Experts of a small language model: 4197 steps.
Below are experts of layer 8 (counted from 0) of a mixture-of-experts language model. Rows are named router (the router's row for the expert) and show model dimensions 256-319. Each number is 128 + 32 x the weight over its row's rms, rounded and kept within 0 to 255.
Before each expert's rows: a language model's description of what the expert responds to; "gets" lists some tokens that make up at least twice as much of what it gets as of all text. This comes from a sample of Wikipedia text that the model never trained on. Tokens count by the router's weight.

# expert 10
Individual digits and number pieces in statistics, scores, votes, dates and coordinates, e.g. 4,740, 2–0, 16.1.
gets: "0", "1", "2", "3", "4", "5"
router [ 93 111 104 145 113 168  95 196 106 120 157  90 135  85  51 116 172 136  98  82 112 135 111 126 202 127  75 167 109 151 133 155 142 138 180 140 138 110 118 123 122  84 159 129  51  95 130 129 155 143  85 110 133 156 158 138 170 134 142  81 175 186  84 209]

# expert 5
Abstract and plural common nouns and their word-final pieces in running prose, such as work, period, disputes, buildings, games.
gets: "s", "es", "ers", "ation", "ions", "ations"
router [ 91 146 117 174 134 125 176 148  57 141 147 166  94  95  88 167 158 154 150 117 105 107  68 162 126 155  62 164  98 113  70 142 149 112 186 103 148 174 155 134  85  96 185 172  96 109 160 110 129 167 117 156 102 127 140 147 143 162 126  87 151 125 119 170]

# expert 6
Opening piece of a lowercase common noun or verb after an article or adjective, e.g. p-andemic, p-rice, ex-ists, ess-ay.
gets: " p", " \"", " P", " m", "\n\n", " M"
router [167 152 111 151  55 156 125 117 104 113  65  80 107  96 124 154 152 111 112 111 100  96 129 152 131 129  59 146 160 164 141 109 119 176 155  96 153 146 136  90  51 128 148 105 103 109 165 121  71  86 125 163 130 138 187 157 180 162 149  87 136 167 109 192]

# expert 3
Conjunctions and prepositions joining clauses or phrases mid-sentence, mostly and, plus which, but, when, by, with, as.
gets: " and", " to", " as", " of", " with", " by"
router [ 83 143 115 136 130 172 142  98 115  55 129 145  79 122 150  56 103 163  93  62 118 120  58 104 183 206 105 110 181 106 119  87 154 139 152  60 148 149 167 131  68  79 169 156 126 109 144 111 145  94 122 134 153 145 185 139 121 161 151  89 153 120  96 139]

# expert 7
Sentence-final periods and decimal points inside numbers, especially in climate tables and coordinates, such as 1.9, 17.383, °N.
gets: ".", "-", ").", " −", " .", "\"."
router [ 85 127  51 116 131 132 129 140 122 112  76 138 160 146 119 127 145 127 104 109  66 108  76 110 105 199  95 110  99 131 112 109 124  95 188 126 116 177 141 141 135  94 115 109 113 131 105 135  63 148 165 126 110 139 178 220 175 158 117 151 141 168 117 109]

# expert 13
Common English first names before a surname, such as John, William, James, plus "=" opening article titles and "the".
gets: " the", " The", "=", " of", "The", " John"
router [132 115  83 100 102 121 167 144  93 100 159 158 157  49 140 116 154 146  75  73  96  99  69 139 129 160  95 161 129 115  85 100 141 112 155 111 128 143 140 154  72 125 181 110  86 114 148  97  98 152  73 125 122 180 159 141 175 147 135 163 159 162 105 162]

# expert 11
Mid-sentence punctuation such as dashes in titles like "Games – Women's", commas, closing brackets and quote-commas.
gets: ",", " –", " in", " (", ")", " -"
router [100 123  63 100 121 148 158 126  98 131 133 131 142 103 133  87 129 167  97 108 110  92  73 124 171 138 115 121 104 138  77 125 154 139 164  60 138 154 129 137 103 112 178 105  58  95 154 104 165 178  46 167 121 183 149 135 173 163 101 109 165 195 104 179]

# expert 14
Articles and adjectives like a, small, large, different, open in descriptions, especially of species, leaves and wings in biology texts.
gets: " a", " an", "c", " more", "ed", "ic"
router [124 149  77 180 112 153 121 159  51  94 175 100 187  94 105 155 164 138 127  89 119  83 102 116 142 131 107  97 105 125  85 166 135  90 161 114 167 163 132 164 131  99 154 114 157 125 131  84 158 112 161 119 115 186 153 178 170 139 116 110 130 122 116 183]

# expert 2
Forms of be (was, is, were, been) after a subject, plus colons after infobox field labels like Created:, Launch mass:.
gets: " was", ":", "20", " is", "19", " "
router [154 156 131  90 131  94 180 140 111  95  96 133 155 150  89 108 133 190 108  94  93 100  63 180 138 172 102 107 123 122  99 141 111 109 159  89 176 141 127 150 102 140 126  89  65 138 149 113  47 151 122 113 113 137 164 126 134 138 104 152 164 131 165 154]

# expert 4
Pipe characters separating cells in wiki tables, especially row-initial pipes after line breaks, plus semicolons and hyphens in score lists.
gets: " |", "|", "-", ";", ");", " -"
router [147 105  72 135  80 169 158 160  92 110 140 111 115 106 147 123 142 151 106 103 119 106  85  70 142 119  53 130 105 125  99  92 144 122 169  76 135 129 107 146 107 142 194 105  92  70 152 106 157 118  71 105 114 146 176 188 204 191 125 104 155 175 108 198]

# expert 8
Spaces, en dashes and commas preceding numbers in tables, scores, dates and measurements, e.g. 5 ft 11, 6–1, units lb, kg, £.
gets: " ", "–", ",", " (", ")", "21"
router [159 111 108 126 130 153 193 170  93 146 103 114 178 104 112 122 132 160 120  67  42  74 100 139 163 142 109 103 101 119  95 107 106 137 174 112 126 152 149  89 101 141 182 150 101  63  84  81 157 117 123 144 155 149 133 104 228 122 118 171 214 142  77 187]